Experts of a small language model.
Size: vocabulary 8192, 26.2M parameters.
Experts: 40 experts in each of 10 layers, 4 picks a token, a sigmoid router.
Training: 704M tokens, 5373 steps.
Below are experts of layer 8 (counted from 0) of a mixture-of-experts language model. Rows are named gate (a neuron's input weights, with its number), up (a neuron's input weights, with its number), down (a neuron's output weights, with its number) and show model dimensions 128-255. Each number is 50 + 15 x the weight over its row's rms, rounded and kept within 0 to 99.
Before each expert's rows: "comes before" lists some tokens at least twice as common just after its tokens as in all text; "mostly gets" lists some tokens that are sent to it at least half of the time. This comes from a sample of Wikipedia text that the model never trained on. Tokens count by the router's weight.

# expert 38
comes before: " |", "0", "9", "–", "5", "4"
mostly gets: "2", "1", "3", "4", "6", "5"
gate0:27 55 67 58 79 49 64 37 51 67 34 62 55 38 51 62 41 84 33 67 45 51 46 54 58 41 36 58 47 55 45 50 45 49 60 73 67 55 55 35 58 49 60 34 61 52 26 48 41 54 82 00 37 31 18 56 62 41 49 43 43 37 36 32 46 35 60 39 57 63 53 61 44 39 48 56 22 29 29 49 53 56 46 21 48 39 58 35 40 27 39 52 63 28 56 33 36 50 49 53 27 50 56 30 62 24 61 58 65 51 44 42 45 27 60 35 47 69 62 50 21 68 57 45 48 69 25 47
up0:28 54 37 38 69 57 50 35 62 38 36 55 84 60 44 39 22 70 49 60 64 58 34 55 51 50 53 58 37 38 36 36 52 47 43 93 45 46 34 58 40 59 40 36 74 57 23 49 52 69 82 47 84 37 51 80 56 38 45 66 46 34 41 48 57 70 58 38 44 77 49 35 21 22 50 39 27 38 58 42 82 44 39 44 37 45 47 48 42 61 42 52 52 46 55 55 54 48 24 45 31 53 62 36 44 31 73 46 45 56 73 59 47 50 48 59 40 54 45 68 16 61 89 14 32 56 30 41
down0:51 56 23 71 32 71 48 31 48 56 68 43 42 29 58 66 26 43 61 33 57 41 78 25 99 58 46 34 73 30 60 47 51 40 55 75 41 71 44 11 34 43 55 51 56 43 45 58 53 36 57 29 54 69 54 53 40 48 57 25 51 58 42 57 39 61 38 49 45 22 33 61 53 25 44 48 40 38 73 61 55 46 53 54 47 63 79 65 31 33 52 53 41 38 39 59 51 13 33 73 74 62 28 55 26 54 84 46 55 53 50 35 43 43 80 70 38 73 33 49 57 47 61 45 66 56 36 35

# expert 29
comes before: "ing", " the", " a", " as", "ed", " to"
mostly gets: " during", " such", " than", " same", " dis", " As"
gate0:36 52 72 38 54 47 46 62 65 86 49 19 42 49 53 36 59 66 37 45 51 61 24 34 51 29 35 67 47 57 41 36 62 50 53 75 39 75 49 69 57 75 53 39 63 37 29 44 35 53 55 27 34 72 31 55 59 69 66 44 55 40 52 64 54 29 36 59 65 36 69 51 62 91 47 43 40 44 30 56 66 43 64 38 40 58 41 89 56 75 70 37 25 66 45 64 66 77 55 59 49 35 80 40 41 20 44 67 69 70 35 54 61 29 43 29 68 42 28 34 46 44 60 93 32 31 12 26
up0:49 43 25 37 36 49 50 41 30 58 60 44 53 44 48 57 50 43 57 38 50 48 74 52 41 48 58 47 68 49 53 57 82 56 63 27 73 43 56 25 31 55 34 59 48 69 44 77 45 28 38 33 46 24 83 53 38 26 27 36 51 47 52 29 46 47 70 57 55 66 45 56 54 41 47 62 68 56 44 50 20 51 47 51 41 70 46 44 33 59 27 72 67 48 45 72 57 52 36 76 39 66 49 64 52 57 69 49 73 34 49 79 43 78 50 30 49 36 52 82 21 72 36 39 57 41 60 91
down0:71 38 24 45 51 51 50 29 39 20 27 91 52 55 56 38 26 60 35 57 57 30 64 45 53 76 41 50 41 60 40 04 62 19 77 34 37 44 65 10 26 36 33 45 66 66 36 59 65 57 67 75 70 11 76 58 45 43 34 62 54 33 44 44 40 59 40 35 44 69 42 67 48 29 47 65 56 48 38 46 34 33 54 50 71 48 36 51 67 50 38 56 53 54 40 34 57 56 41 56 59 63 59 56 50 50 15 60 53 46 63 60 34 66 40 84 47 46 59 80 61 66 52 48 37 72 75 61

# expert 37
comes before: "\n", " The", "|", " In", " He", " It"
mostly gets: "==", "===", ".", ").", " ==", "\"."
gate0:23 49 53 60 32 39 57 37 51 45 41 38 61 56 70 37 51 56 67 35 58 49 57 49 45 17 50 59 65 68 49 54 22 68 47 46 56 57 68 55 51 47 44 47 50 47 65 46 50 71 48 61 49 79 36 61 50 65 46 57 33 58 54 37 76 35 60 13 42 30 71 40 56 48 42 38 18 54 27 72 49 75 67 56 53 48 21 81 76 30 33 47 21 40 57 69 43 54 45 32 30 34 32 50 65 35 42 41 57 58 63 48 46 58 43 38 21 64 58 57 42 54 88 30 70 69 83 40
up0:51 56 68 58 71 66 85 67 38 64 57 26 55 52 53 44 45 72 44 53 41 60 51 26 57 29 31 53 54 24 64 52 42 57 60 51 54 47 54 67 48 43 41 44 65 69 47 49 45 66 57 27 40 59 51 39 33 66 47 40 72 49 51 44 63 55 37 66 56 57 63 55 55 61 52 41 28 54 32 62 56 57 45 40 67 60 48 57 76 26 42 50 59 23 42 22 70 35 34 46 52 71 29 41 51 40 48 04 59 47 30 38 10 57 37 55 27 54 31 36 62 62 77 58 54 39 69 68
down0:40 54 45 79 43 48 73 47 44 67 60 77 32 52 53 58 26 41 60 72 69 59 32 51 64 47 35 52 28 79 40 38 14 40 43 57 39 42 56 66 48 43 54 50 55 15 66 39 73 34 35 54 19 52 53 66 64 42 39 43 53 32 58 44 70 50 39 51 36 47 44 54 50 51 43 36 60 42 80 47 39 52 26 36 43 28 22 66 31 48 31 48 40 51 13 59 76 44 50 48 67 22 27 48 54 26 30 63 60 42 18 65 83 62 58 60 37 50 62 50 53 52 37 20 44 56 54 59

# expert 10
comes before: "0", "9", " |", "8", "5", "7"
mostly gets: "2", "1", "0", "9", "3", "6"
gate0:42 37 38 45 73 69 49 40 31 29 44 36 40 50 48 53 67 33 27 62 38 34 50 33 47 55 63 60 35 30 39 64 55 58 64 46 36 59 45 66 66 55 73 44 45 61 54 70 70 81 42 58 75 36 23 63 65 46 63 35 29 61 56 64 53 57 52 55 66 61 48 39 43 35 54 50 71 42 53 52 46 69 57 52 41 02 43 33 61 63 40 66 52 45 36 61 61 44 04 57 64 78 30 43 32 45 58 54 38 46 37 71 60 46 61 36 35 49 65 55 67 47 52 53 49 65 51 35
up0:53 31 60 25 37 67 71 49 50 57 47 63 53 57 57 42 35 25 38 10 41 37 55 45 52 48 45 43 44 84 38 53 82 43 31 54 38 46 54 71 62 41 37 57 67 43 39 56 80 68 33 33 58 38 32 49 48 60 54 59 59 41 67 57 40 50 47 67 48 69 59 33 42 39 58 62 84 44 56 41 47 49 41 51 41 33 42 34 96 53 31 42 53 38 32 57 95 59 40 58 55 55 54 61 40 31 42 45 29 57 46 43 60 29 46 65 29 58 60 78 48 54 35 39 59 43 22 40
down0:44 61 36 74 55 47 46 47 58 65 40 57 21 59 56 32 68 52 82 35 63 85 54 39 53 49 52 62 35 35 45 56 74 55 35 56 27 54 53 38 39 59 33 63 82 63 41 61 37 54 54 59 43 44 52 51 35 63 65 28 45 41 64 10 67 35 36 52 58 51 64 27 33 76 59 44 69 31 45 51 24 42 88 42 63 47 59 92 76 08 67 41 60 60 63 51 50 75 35 52 36 45 66 51 43 49 43 76 43 65 52 39 45 48 54 58 62 37 57 42 36 20 51 64 70 61 41 39

# expert 23
comes before: ",", ".", " of", " and", " in", "s"
mostly gets: " him", " school", " year", " game", " games", " them"
gate0:41 48 73 43 47 63 48 47 43 40 66 49 65 63 52 67 55 70 76 64 20 59 55 50 72 57 41 44 24 46 63 43 43 46 39 45 57 69 55 55 64 40 53 71 77 26 52 60 34 41 40 53 48 48 41 66 63 63 50 50 49 37 38 58 55 51 42 53 53 27 61 32 76 44 58 51 52 74 47 65 36 49 28 54 56 52 13 49 50 68 51 64 62 58 41 50 53 35 51 62 17 54 45 35 55 35 35 76 48 53 52 75 55 47 84 62 52 41 76 80 70 53 55 45 71 52 54 19
up0:58 68 24 61 59 37 46 66 49 55 20 63 28 45 46 47 43 48 57 60 65 55 75 61 34 57 73 54 57 77 67 53 68 35 26 37 72 74 42 31 52 39 52 08 19 57 40 28 74 49 69 65 36 46 49 48 41 64 54 44 49 49 36 33 29 42 63 69 41 78 30 69 44 77 60 53 48 41 49 47 72 44 66 49 65 60 86 62 42 40 23 31 58 59 50 66 54 64 46 38 87 42 67 62 56 62 50 34 36 62 53 35 60 48 57 58 33 61 31 19 52 42 70 43 53 28 49 73
down0:55 63 54 48 51 71 37 39 33 42 28 65 54 51 58 28 68 50 50 52 51 37 83 18 63 70 72 19 23 40 38 59 32 44 38 76 33 42 42 28 47 28 36 34 42 43 70 49 37 45 45 41 31 37 64 62 55 68 56 65 51 36 48 68 40 51 36 51 57 42 38 32 55 52 49 37 60 59 55 42 19 37 61 64 64 29 52 63 39 58 51 77 29 54 41 33 69 53 24 52 71 56 58 66 47 62 70 35 33 49 55 24 72 46 56 67 40 57 56 61 52 52 70 44 81 57 51 41

# expert 28
comes before: " ", "y", "t", "′", " March", "ation"
mostly gets: " October", " July", " November", " September", " April", " March"
gate0:52 50 54 35 40 67 69 25 10 57 45 56 65 66 55 38 63 51 34 61 43 54 52 13 44 45 52 56 69 57 35 66 69 48 47 58 52 64 23 50 40 27 61 28 43 34 51 73 42 53 61 54 44 59 55 50 53 46 48 66 46 56 76 74 76 52 82 77 40 41 46 43 76 34 38 50 58 36 32 37 52 47 38 67 34 46 90 36 56 73 63 55 64 34 47 65 46 29 33 47 40 58 45 29 16 50 28 34 44 46 37 52 40 53 64 43 57 46 78 51 78 85 84 38 46 67 75 41
up0:74 46 51 56 43 38 43 53 55 66 51 70 40 74 65 35 56 40 45 56 62 13 64 59 58 66 41 68 43 32 14 53 63 62 76 21 70 55 65 78 71 33 40 29 53 43 40 56 46 41 35 53 45 49 51 83 60 22 57 59 77 48 24 18 61 74 37 52 43 19 67 50 34 54 46 48 46 79 75 38 67 55 62 54 41 82 37 63 62 40 44 33 90 67 61 39 46 47 43 55 43 47 62 49 86 62 35 37 70 80 43 52 42 72 59 68 51 37 30 44 62 59 20 31 36 62 57 41
down0:55 85 56 74 40 60 66 58 47 31 36 54 56 51 51 54 50 84 45 48 24 60 56 46 64 61 10 44 69 28 45 25 51 42 64 50 77 66 46 76 51 70 33 30 58 48 51 25 63 40 44 66 62 41 31 82 55 33 48 44 42 63 42 69 59 76 40 61 70 57 55 26 53 46 59 49 22 61 56 16 33 57 33 57 29 67 46 26 57 61 30 71 45 40 76 63 65 63 38 49 73 58 58 52 31 51 61 22 73 46 55 54 54 28 65 48 80 29 78 72 61 64 51 56 46 34 30 66

# expert 26
comes before: " ", "\n", " |", " —", " \"", " –"
mostly gets: " |", ");", "---|---|---|---|", "}", ";", ")"
gate0:38 42 38 57 37 42 37 63 21 41 51 37 27 55 27 37 54 87 46 59 67 66 62 77 38 56 35 43 29 79 44 11 49 46 65 40 49 44 45 64 56 34 50 80 45 56 47 73 57 51 42 46 71 52 56 24 30 35 25 50 49 52 58 51 52 40 39 67 44 55 96 73 66 51 28 43 42 76 78 54 32 60 51 39 31 40 45 43 64 22 25 47 82 63 63 34 53 43 60 36 26 58 34 58 72 45 41 46 48 39 11 62 55 38 64 58 63 80 68 65 67 42 23 45 47 64 51 42
up0:46 46 66 56 47 50 46 45 29 66 56 29 39 43 61 53 31 84 39 40 38 54 37 66 55 31 75 31 39 55 24 34 22 48 48 53 52 48 53 37 31 53 38 27 16 50 22 70 51 50 44 78 62 59 37 39 56 73 63 25 57 18 56 52 72 49 41 37 56 55 74 45 51 57 30 54 55 80 52 70 47 61 49 55 59 43 54 62 55 46 65 38 69 61 44 33 59 35 39 62 32 71 72 10 55 58 41 47 36 59 33 60 30 43 85 39 58 50 77 28 47 54 44 61 62 57 55 60
down0:42 57 49 66 57 65 60 20 55 61 35 56 41 77 58 37 72 37 59 49 67 59 71 53 56 65 43 56 30 47 39 55 45 52 48 36 38 36 69 39 41 64 30 78 49 44 32 53 92 40 36 51 43 68 52 59 37 52 43 50 27 72 67 65 50 55 47 19 58 56 42 49 65 35 27 49 47 63 69 62 55 54 16 33 94 59 38 40 49 27 74 31 48 17 59 62 68 72 54 44 53 58 37 61 60 62 49 47 62 45 43 38 33 46 72 63 49 35 78 65 65 40 59 46 43 44 41 67

# expert 5
comes before: " ", " |", " be", " the", " —", " a"
mostly gets: " would", " to", " could", " against", " will", " |"
gate0:68 72 57 28 60 81 52 65 42 49 45 48 37 60 54 70 42 36 57 25 52 60 55 42 56 34 53 40 38 63 58 74 51 63 66 57 46 54 44 70 42 56 61 88 38 70 56 58 27 50 41 39 52 47 36 23 47 28 62 23 68 47 60 71 68 36 56 83 49 61 54 53 44 25 81 45 50 66 50 59 48 16 52 23 40 25 48 35 53 44 70 54 18 58 46 48 31 68 66 51 52 72 49 58 60 52 40 61 61 41 50 48 55 59 60 60 29 63 29 61 50 26 43 48 66 52 47 42
up0:69 56 38 50 79 58 71 49 69 79 67 59 36 55 69 46 61 26 30 22 44 71 43 65 41 38 23 50 52 42 24 63 28 72 47 24 48 52 67 32 64 54 64 42 31 37 71 41 45 31 26 57 55 41 33 42 59 50 57 55 41 49 59 37 94 42 52 87 43 55 60 51 44 49 58 59 42 54 76 70 38 49 31 44 76 63 59 31 37 30 64 52 32 58 27 44 45 49 69 34 50 40 59 42 52 60 40 63 57 54 37 73 36 42 50 55 74 41 72 57 60 30 39 59 42 47 59 49
down0:46 72 38 50 75 53 42 53 48 48 40 67 54 82 46 31 25 59 50 53 57 55 41 61 58 33 47 41 41 39 67 58 51 16 32 46 29 67 60 13 20 52 49 70 68 40 29 49 42 61 49 84 51 53 44 33 50 49 69 41 51 32 45 52 53 34 57 77 25 47 47 67 43 42 59 45 61 76 34 45 49 44 65 31 25 56 51 44 62 35 64 49 59 47 57 39 33 70 65 32 56 75 26 59 42 61 41 68 69 39 43 47 53 45 51 28 49 62 30 42 61 45 45 39 37 74 59 44

# expert 8
comes before: ",", " |", " (", ".", "'", " and"
mostly gets: " California", "ford", " York", "ville", " England", " China"
gate0:11 40 68 35 44 68 55 38 56 33 60 37 34 51 41 52 69 46 56 71 62 56 56 50 57 44 64 60 25 33 60 68 39 69 60 39 51 58 40 54 64 67 46 48 74 61 61 56 19 45 45 44 75 28 43 43 76 71 51 37 21 56 48 43 75 37 44 57 30 55 61 76 80 56 73 43 38 36 25 44 54 40 32 44 51 65 33 32 13 62 43 76 30 30 23 62 46 58 30 69 57 42 56 50 63 50 66 35 57 24 62 58 41 31 93 70 37 27 43 79 37 69 67 57 67 45 47 28
up0:62 78 72 39 60 49 71 91 55 53 48 11 48 40 54 70 81 37 41 59 25 74 52 18 66 42 67 32 57 73 40 65 44 65 34 46 56 40 72 41 49 31 85 38 39 49 49 57 61 41 42 67 38 36 56 41 40 60 79 83 67 52 51 35 79 42 40 46 30 71 33 65 61 69 66 74 49 54 63 51 35 62 37 43 58 44 29 41 67 54 63 64 44 21 59 48 66 45 61 61 50 69 47 38 24 67 85 75 39 41 63 79 38 29 77 34 29 64 60 52 53 65 48 67 54 69 46 54
down0:67 46 44 69 50 79 57 77 51 46 59 22 45 56 69 53 54 41 34 60 46 43 52 25 66 30 89 61 27 50 38 52 69 20 49 48 53 54 48 42 58 42 49 58 69 21 82 37 47 43 40 54 52 46 49 26 74 42 33 50 61 60 31 52 57 37 64 58 59 54 50 68 52 23 54 53 34 74 54 56 50 43 56 74 41 74 54 44 24 36 31 52 19 70 50 78 62 66 44 38 57 07 70 30 69 99 33 07 23 51 48 59 25 55 60 59 34 55 48 30 44 65 41 62 69 51 40 52

# expert 20
comes before: "9", "1", "0", "2", "8", "7"
mostly gets: " century", " since", " late", "9", " year", " until"
gate0:27 53 73 57 47 44 36 36 42 54 40 46 49 61 51 39 52 33 55 38 60 43 50 72 44 62 45 73 68 43 49 62 09 69 27 55 40 34 37 73 28 45 58 49 68 67 41 18 65 55 73 35 41 41 36 69 75 62 60 54 51 85 73 47 63 51 55 28 55 83 56 61 41 66 36 38 21 28 45 49 49 30 45 55 38 52 40 73 46 52 47 65 20 57 70 62 28 36 36 31 45 48 39 43 35 62 64 47 61 63 40 33 54 69 67 51 53 62 60 43 66 52 38 69 35 38 37 23
up0:52 65 58 50 54 34 29 58 47 45 49 35 65 76 45 60 48 31 32 34 64 26 31 57 35 56 28 67 74 38 62 39 09 57 51 59 54 47 43 55 51 47 40 54 42 72 32 37 42 45 43 12 50 58 29 70 67 41 36 47 51 47 43 32 68 42 75 50 48 56 42 55 55 73 43 58 35 56 20 47 26 41 40 62 48 54 55 77 38 68 37 54 38 70 64 53 55 20 37 35 60 59 72 31 66 44 37 85 72 33 67 42 49 37 43 60 58 61 61 65 65 54 62 34 32 40 17 32
down0:23 50 67 51 72 32 50 28 52 39 49 45 38 64 50 63 67 64 50 58 45 63 33 48 53 33 76 52 67 74 33 44 57 50 58 50 65 39 71 63 20 44 45 53 55 52 83 39 56 73 52 66 80 52 19 38 51 45 49 58 19 45 38 49 45 57 63 35 35 70 46 40 54 46 53 26 51 52 41 31 09 58 61 45 66 19 45 80 49 25 48 41 40 36 71 54 34 57 49 73 41 63 50 50 47 58 44 40 58 47 75 37 17 53 74 53 39 43 21 60 29 40 38 63 44 60 51 54

# expert 35
comes before: "\n", "-", "|", " The", "==", "The"
mostly gets: "\n", "==", "″", "\".", " ==", " ==="
gate0:34 49 73 40 49 60 45 35 61 45 49 49 57 53 28 38 35 70 40 53 54 45 56 63 80 61 45 61 61 48 31 18 72 61 30 57 18 70 58 21 45 55 45 58 53 46 50 55 62 62 70 42 67 56 74 36 37 20 44 80 44 32 43 62 36 58 34 78 51 42 35 58 44 38 44 45 52 46 68 12 63 17 65 46 65 38 36 48 75 72 37 73 62 40 38 41 27 30 56 90 70 37 68 30 44 41 82 70 43 55 90 70 40 50 72 57 36 65 62 34 33 60 39 22 63 59 30 39
up0:53 43 68 72 46 43 95 56 58 60 39 81 61 60 44 42 42 56 69 50 56 35 60 47 38 49 42 57 52 39 59 27 71 54 66 58 60 35 26 48 35 42 28 35 41 48 31 50 39 15 58 51 64 59 43 51 45 47 46 70 60 46 46 39 49 52 71 52 48 62 55 14 41 50 46 27 56 62 12 32 62 95 43 60 28 33 58 72 63 51 53 57 76 38 78 45 51 51 53 32 42 46 53 56 71 46 50 51 27 67 49 20 65 48 50 13 42 51 48 46 61 60 57 47 76 17 43 60
down0:49 65 53 44 77 68 34 26 43 31 74 73 82 23 57 56 50 73 59 68 26 53 32 43 25 53 44 59 45 58 41 52 66 31 23 55 64 45 41 75 34 43 38 51 40 44 40 61 47 41 34 47 71 44 43 52 49 43 17 47 33 37 46 59 62 44 50 59 48 39 48 50 49 42 43 52 37 68 58 37 46 41 44 81 59 39 50 76 47 66 24 37 48 69 37 38 34 38 46 41 23 45 34 64 01 54 39 34 53 39 77 46 37 79 74 57 26 61 45 48 67 59 92 24 30 54 55 54

# expert 3
comes before: "0", " |", "5", "8", "1", "6"
mostly gets: " has", " had", " have", "0", " having", " According"
gate0:38 70 52 34 23 30 67 60 67 42 44 68 49 60 60 62 60 26 53 40 42 53 52 66 46 62 83 52 44 52 34 40 69 53 65 54 83 42 55 55 63 53 70 39 60 60 15 66 38 63 23 30 23 29 51 42 78 75 68 44 35 71 67 48 74 51 76 42 39 62 72 67 41 38 48 43 65 48 45 44 28 35 55 32 61 35 56 30 72 65 51 37 53 48 46 68 48 64 20 65 40 69 52 57 63 31 65 68 55 47 43 64 68 51 39 42 52 47 47 25 58 59 38 30 57 25 45 38
up0:49 38 36 92 56 32 58 64 32 68 53 47 44 46 46 44 53 82 57 57 49 49 57 53 49 57 26 40 58 44 71 31 32 66 38 39 30 43 48 60 65 29 44 45 36 51 76 54 36 18 77 52 51 81 65 61 23 00 47 73 42 46 34 40 43 39 42 58 48 71 49 43 59 53 59 49 66 59 69 60 78 38 41 54 38 68 29 23 37 30 52 69 31 57 76 19 66 30 64 45 54 26 49 60 51 58 61 43 66 16 65 32 40 54 65 58 76 46 51 55 37 62 40 58 51 82 26 79
down0:68 37 62 45 49 36 70 77 50 58 70 54 72 32 31 60 27 41 50 49 59 77 72 54 60 27 69 48 47 34 39 37 75 70 53 33 40 52 57 54 58 48 48 53 52 42 58 62 70 59 83 57 66 65 34 39 22 58 40 48 48 47 25 53 42 69 54 96 40 52 40 67 43 80 38 69 48 39 40 39 52 56 87 30 65 68 53 70 15 61 42 72 51 70 53 56 47 47 36 58 53 26 65 47 45 67 75 53 21 43 68 64 47 55 50 44 59 37 49 58 37 18 41 54 26 57 67 47